python train.py --num_hidden_layers=14 --hidden_size=256 --n_experts=4 --experts_per_token=1 --d_expert=544 --d_shared_expert=0 --hidden_act="swiglu" --moe_layers=[0, 2, 4, 6, 8, 10, 12] --router_score="softmax" --normalize_top_k=false --routed_scale=2.0 --balance_loss=0.000337 --balance_bias=true --init_std_router=0.00992 --lr_router=0.000888 --vocab_size=16384 --norm="rmsnorm" --norm_eps=1e-06 --tie_word_embeddings=false --optimizer="soap_variant" --learning_rate=0.00922 --beta1=0.95 --beta2=0.95 --batch_tokens=65536 --max_seq_len=256 --train_tokens=297600000 --max_steps=4542 --dataset="wikipedia_en"
Below are experts of layer 10 (counted from 0) of a mixture-of-experts language model. Rows are named router (the router's row for the expert), gate (a neuron's input weights, with its number), up (a neuron's input weights, with its number), down (a neuron's output weights, with its number) and show model dimensions 0-255. Each number is 500 + 50 x the weight over its row's rms, rounded and kept within 0 to 999. Numbers have three digits each.
Before each expert's rows: "mostly gets" lists some tokens that are sent to it at least half of the time; "comes before" lists some tokens at least twice as common just after its tokens as in all text. This comes from a sample of Wikipedia text that the model never trained on. Tokens count by the router's weight.

# expert 2
mostly gets: " on", " from", ").", " in", " ==", " with"
comes before: " the", "\n", " a", " The", "The", "=="
router:580498549411492470431464457474478497558487523488536486498412449518437531500469528475480605464584532527464479511507470514481498455503495542417501392544567476547541572504408512454477566496494481481494492476498465559478435454452479475540502581559594540497535539601471455491540421502439508476466460503581463482415530461528541520455405507480458467534478465365562518527396483458553457377510598497482496458557581499460520540562448487384494535543486607486444468497523534560531448450471587563457522489512484512447493521497531479507539483469381488552397499486535612521530565557482518542441516483414546594511359496461528490528579589556556531487514506471576467548586510601528445544506567438540584547436471463439511402483535586543499464469464521428469509582462566581546595506436521
gate7:496527459479506491518525507497523444419480461548578359522464434451458401465515482467488491413498583472468647485478469531518474546527531461493399550547506470516619534492458543494486466628590478578500438485592543533515508487565561482446569558459507485473535492525507567538539525522502497503540436522555452520494465526496551490512578542576469524543545497465526461478474421483472495505546449555479496438509463478576470555441525543432518490524476458519481431535526476501447599521503420501527505470512478583597483506525576418527533520402433531469451545442561551449462562528458468466500530559564470513500534550448468520448389416623510498459384481510591517481483507449485516508500630511422549473387419507566504449476500387413488519557403495525506456632426564497418411570503530
up7:583477446497530541531552508417449519552539435507504512408554408431566529543509433514562419485540389525493580546556486452592479416435445391459558495487521474445518415551509455525515410494530489544472540588472462518491515489513493543553497452532425540536471523524521520496517515624502492482538476460522562490467548492453510566547540448445451472478509452539564547492556542522498484573492513537554522475452578510450477478498438519549530399532568492475387531525569506533411436552465553538443448460454445445443527522460514582394477489569512489591624447455497475513493513624540450570541487456495400629474523560490536452545418608468505450446532490498449498380442514472376527512443412611485489464507517466492553618476514543560507490561499470507498517544485499562416558506505541
down7:604623572437457568598460509515551451507463472540519479466496470504565541415508532495514438460521486539500491518433371556577578512546477522492550557537385437482551496527471470465533463450544465392580546550452545538520547510517464452534561509560504454451502535437507480515516508497484493503456582483480505448504486394462489505565572499511482458501552470541480510491542455401456444414460401413528575514488436534513514428481436493523541568525523495513526500551452339528534523461622479420518493456508482517555518435556527570641389411539480510514557502461564470526458487574452503534599537542523555485431602564539527516518584440452490553467495509485454514417449554495487567460435445545451509474506524543538442501496411510609619490484509503543501485586437512566439490472459578
gate8:508537409501493462495516546481462483376456398518516449538606463454491456549485547578424475602420574586605444550502487532486573559462532520522516502510434495529492508513533459501470512567522516639579469465506564561449481478542486450560531458489507550523590535381492477420501527498524500414501479523443495396463509540502589468490458518557390467610528490542463525471462478529487519529467474581542479378492567503519514480468486456459601444581547494550548443484523569569600520493530502506424489474542484528535537473548593462503530540499444487580480579508524512450430547525550529481505550499488518519480554614429542590466533450551553563542559473572512472500481547567639501518471572542536498472533400480545536453460478536560460532449560509525513421527469464424426368558483434
up8:453397496489511533566528502496519443518525521546453513546532518516481538506538508591479527417500533436528508540429524501577472515534451552521533502463457451494461510601423580503465490532446510450600498496514420470473426461555479484385565528506461391550504407587524527530592535452393430584535551437546558538511545452398555554556579527432466480492440412505465562494558430512476463512522586469534528573508444494573481460637504532579459497516495505473410476527521437486412513597544502528647427511469484554490489471473492516519507464631463438483557449440411444557534497420447422471535454509471484583428534424567491539518516549489456437473484496475462566544442435468368479478479472501519466563463534539460551454459563503410576569509463529440479521528504427574494518464509458
down8:515477522513520564458457559402509497473517460483532487395538482460483393505606498477490535582494450528470483607478510589493470482464541489547465474498468508556511560520537556439466597443514472525577485554467519566566618494556558511465584591436516467515472536556416536514542553534444499586513413562489546484479424545527538396522483409570401469433561478421596470455534454547473426600606526488589495418516415544553515553444452538488492549545615469587456569497483535522532470496486523479475496438595502531481451454544432496487498535538468442452509467500485474538501445578582615439401537470527481492518561575494521494439523445492441478493503577508574547523508540510424518530457552461495533588414521472495563433431452481407532535454569500521599518518590523477472517564448498

# expert 1
mostly gets: " film", " them", " him", " album", " century", " band"
comes before: " of", ",", ".", " and", " in", " to"
router:490590483517557545505504516497398467496467449493387459534530563535489427479438504476601384503465476584526623502479498444534506541546510520500473505589497487496527505438530439505487394533502465500487467451495565529482540473454524420502516531575425504492492477351544477419516609578457533549448451477425482510511510523461468526490529480459550572530498439548522498517461519643492480519471413517576559496576493581460429485468473491575512513439469501498605410411495494478437538469507539527512508478476495453534502485446591549416526504460581549537485516535489489578497584417476534569512426611563536469509547589549561435532549446519418511565521564499472455402526554531531508426515487523533567459562532368597491545432557533447449494475434512533441414560516524418456403560524491
gate7:527468573511534521407418571615446516483492483513563548501528486530497460469505394513481523495544550513497418542451479474672513485450403467414534511406551534541488556524482511517534490492521472474467573437479513474429522539494418497584537428591503498471539529492558535560483489477483485485539491425407431484466499438485448543535499505495552489546618487516524496525494433418492513457469611447485571534484567550448480444508435523430485567498508564476561489409488506504478474453420594512566388516564571484507541642480448462471568491423560475418573519506489541416454484466464526536403456523455414517638569463479445535412451551482468477482495540576443441405547516484404480548517459558511500491566468433490535465471560571518494441519398571494506472567468521514447482516406505
up7:564523515474482519536522481529473480619440524525449508556509478501458517520597407430425480503563570521465474533482397385626511448576436570511554510472466453525498510523462476537535536446494561450434464609484422492428538523496475475525498414531445565429565471423444510433609471499457508552501477537490534457522523574529528513534499493520473455420506557625483488563521468458500588505495585546605486564577494518507545522485448485466531511490486564522598485459473457527463462553515482642466475449433527448458528464458548463519576543446502534424467515472475521563504581492480598403458538396518534590503462513507345468594477480548570491458483534660481416521445567478451471569511581522507434490579476528489589540481462573462493453489497572477490488475453463504534471505513545
down7:469401423503488533517500601505574493411472439542539484450548571470492474477495524498476428482424485521445567453507479495419453516529524518427470428492601457486516510433457528365482504526517403421555548557533476516548500505484481408506570525486486489546483405522497439519479461437539451408530547420512644505473460547508580444510445511547584534529560537479468489387516599544576456539518562541418505595521492496537494421457453494588452548424486474455473486549553537448486620541563529545428436514505517542568564437507404526472473585535480471531460622501491478453483451553431545432476552518476492538588541461512541555446539443437434503518610437519551488530488437526516579491480506511500600520389556400517471429449399511508476546489501462435504527529543515512498472563551523
gate8:474415544441400485501439475491487534425509537465562571498428505489559552488564543582540510477519492581497521597497437494439464465482524529404499548497563456634482513468621511531398444508491502653452532506495492451544490405534459504465554479491435430545462418457520509542486465551444457483411478500511402491482540459477379453505585440503521435612536522453487454464474497560498491445462417532520570518525464582561558380443408501462514509478430532548525577465523460564513553466445447499559505527546455495496507450454438494516508488485465428442567455617519522396597468459436532532539434464485577429521435531453534474454437498555537556578473464456445518559494454494482451445532509501527532502536429483473504584564531426518360517481513497492472528501491488496459434401509583
up8:550525472526559480515530466429451478485448488500417496428512485525532484417525418517435496474501512581459572452483475504532516549482506455647561462601464451468488455515416563475471568546527458614481481489493445522587494580545517446408400384477513547521420488577422579484517562590422501588500468518538551539488558543540616534473488546538434477552459513539576462477513465468533552503565536491494475456504473449507488527455481526519482475501524441559478508609487454568494602513490416520471620524465488500430446539545450497465485405534379461412517504419527431527526398466477575499505544450387496562469463485565473500514585462490474519501501474507455573365619610533496516464450506579461487481554546501533393514496442528542535475521475545487487483473454480548407482415500506
down8:457470428424554477527518523489464537503554569525491512545500605593485489511593495533440512522608471449564515491467547448506418587521475596385469472479532439422457463490578475601542440510551584443449433602480475509579502470480478516562485575562421487506544484572503462479442477490612473589543468447533441413447473479497480481517579379551475474490504488483468473530511641490472461513480391577587471457430533474473458482523522576500502461479498411566552514529539555456486482520554503449459498456453549532446564507521490552493441534507601460557469549530462479520520396487484527463519536459561519470547540454545498531503509498437508591471488445494415512517401424464479589483602663547496479522455473605480516561550534424420490521522497571486467493547522520554556503531589446

# expert 0
mostly gets: "|", " —;", " Total", " ", " |", " res"
comes before: " |", " ", ":", " 0", " 1", " 2"
router:433484494489473504511517640501543511473506563487507491462483549450597551528653450467462524463480453513493519499536503557510589571478459475545501570440477504457459466473480435488467568502493535636523526491559543426533479551573453513449553451505432460470466516550430591583443561478528453494524597499545581449563504510542483522513560531460516455442531564595457485449514499436554536610498474477464490521461449438571504508504501539527564463469551418466473578571426476494481501513536451436521435567472520512509562517598458511530415541557525533466565530517530421535496495507563498442511508470515474439426603436545414533468407482472537548524459382474483578591420488425474507513545534524507407510499560595526589554616448472539472588505564504487617513466518420558551523376502444
gate7:456541494565411494454469589607426502504402549513468452589578462456533456476490525503476525586497455518441523542589598520504419531565492450464537485455408528587514500461447437576538517491501509524519470500530443507490455421537507533527481554486550543447613463521612443476428545562562502465463549486546468424485447531584535503526489527491377527552547539462491527463546551491470527532425438570505464503552433487475439515513500409517506558449430572454466420458636440398483566484510545487510587547475539604523443471579432495557524464502506528488476513497539530568397441462378493527530460507482524469497394475434432484499445471583533561418520449480417553592446493487491455471463460542549465522563496487494508522446396520401499540493598541562545524389474519458506525488513540
up7:471498463557514572553530514465539446516507522449491466429450580490463638502500618526471446508491387435538536535478453546439538505452485515569571457370571494466534520485542613408498450522424488488458462428483501492474564611500521438403530562456480570586432500474488530546492494434510507395563524493519499552417452471507507482524478390507521461545481408561496545545533474496514425487511534505403514498479556405467474567370503495515468433500572499482474431585534451440537468469558399521523579556518470530422541507509560631464479429465578440533569452529507528541517472459527443547549488487416563481369517541480521483515559430471478524518495493493413516568551495510400489481477584562424520480484526513437571553502598592471486533518531475546560496562500472504480456467571508
down7:388527464411459510541532541640532514440345434456522517464490487515521433521525538508465517557507501428468490532503540431432515494552439437442521554453523469480416596524499499485442467455488446514471562502501550488466563521540419454462495469437366462522561533404545439467431503479466489530607548582529567495561551487478510493426495537524579548477442535486552498564399525554482445474548474513416591502526563478592480437579520479471521463518582415557473576400542512516477507525534529488608476467474464558493463479526445573474557551484524594438559609425514490466473607516530385482597604536495537481446516493490519527494522545437460456476489563439431486525528541492557479501471491410544466458534579535459558467585446519538461429551545574529453436508538483563447507546538478
gate8:457499496579532478581518588362440515506501584501594546493442488605490422520547417521461549517358519594510498495518510469659636528516516503429486512588535477536519499467478500550582527456525450510422452569396469466461582505554432580530553571515483423488499471543547483509471518504494432543481467454438571513469438537465429480522481532570447577479533552500500526563571432551526533444445491448545466461513531478540553433448534431578450452490454442437487563546412533486513493626525497529458518477519579509487466538527495447586538473527440506449466520483504518446516578512364505433477456525619459462480458501572497461613532459491471482466419520520472474570438489442462531384501528509523526531543518385507469505523535443491563491537442493516405544469487514483491530423521488
up8:514607477513488449554498452483413538391630449472514556423530520524449537541531463483508421518549486462524481599572488503482511498498447450455471486569524461513470565503469529464525464527491575503526495535502454544374525512502504464515423524487478502511519479533438593540541408471401518491500421539488476447564503450416471499511436502471497380416356562476479454481468444468442416504445435436452560546385513496484485452539490532486557504504498536463580456481401489555512500506483519501445430469477533434524471572448510530586511440461399467534608491429499404526466612457586497546524443418548477484589522552457451512421464436492441398535526599494557420530514516570533495398449524540502533489560529442461474415515431523549464505479506500530538528458435475480544572501353481
down8:444503596472500539575438481459448490515523537470537481512499520517503524458376462567474446591501420527495635508532485579547436454509516561498546551476490531492496467426483450363585410521378534511564524416506533448477498476540384465438533451547530532474489524521517437378510473474405539513404507571571534459504525488518487508508548481520514602483432552532493501495464414580496472455495491584563472495515482389521421503512538579344442491502540429548514433519558613545446513516545473571432506467454420523504619495533543461572554470471519485502507538417636515476524501522463481538524492518457461491432455546509420471461458418458516512537453574512420535545452485461560475537545527474547474558543547431495490555467487497452453473540501496433401525384442496491573468505492513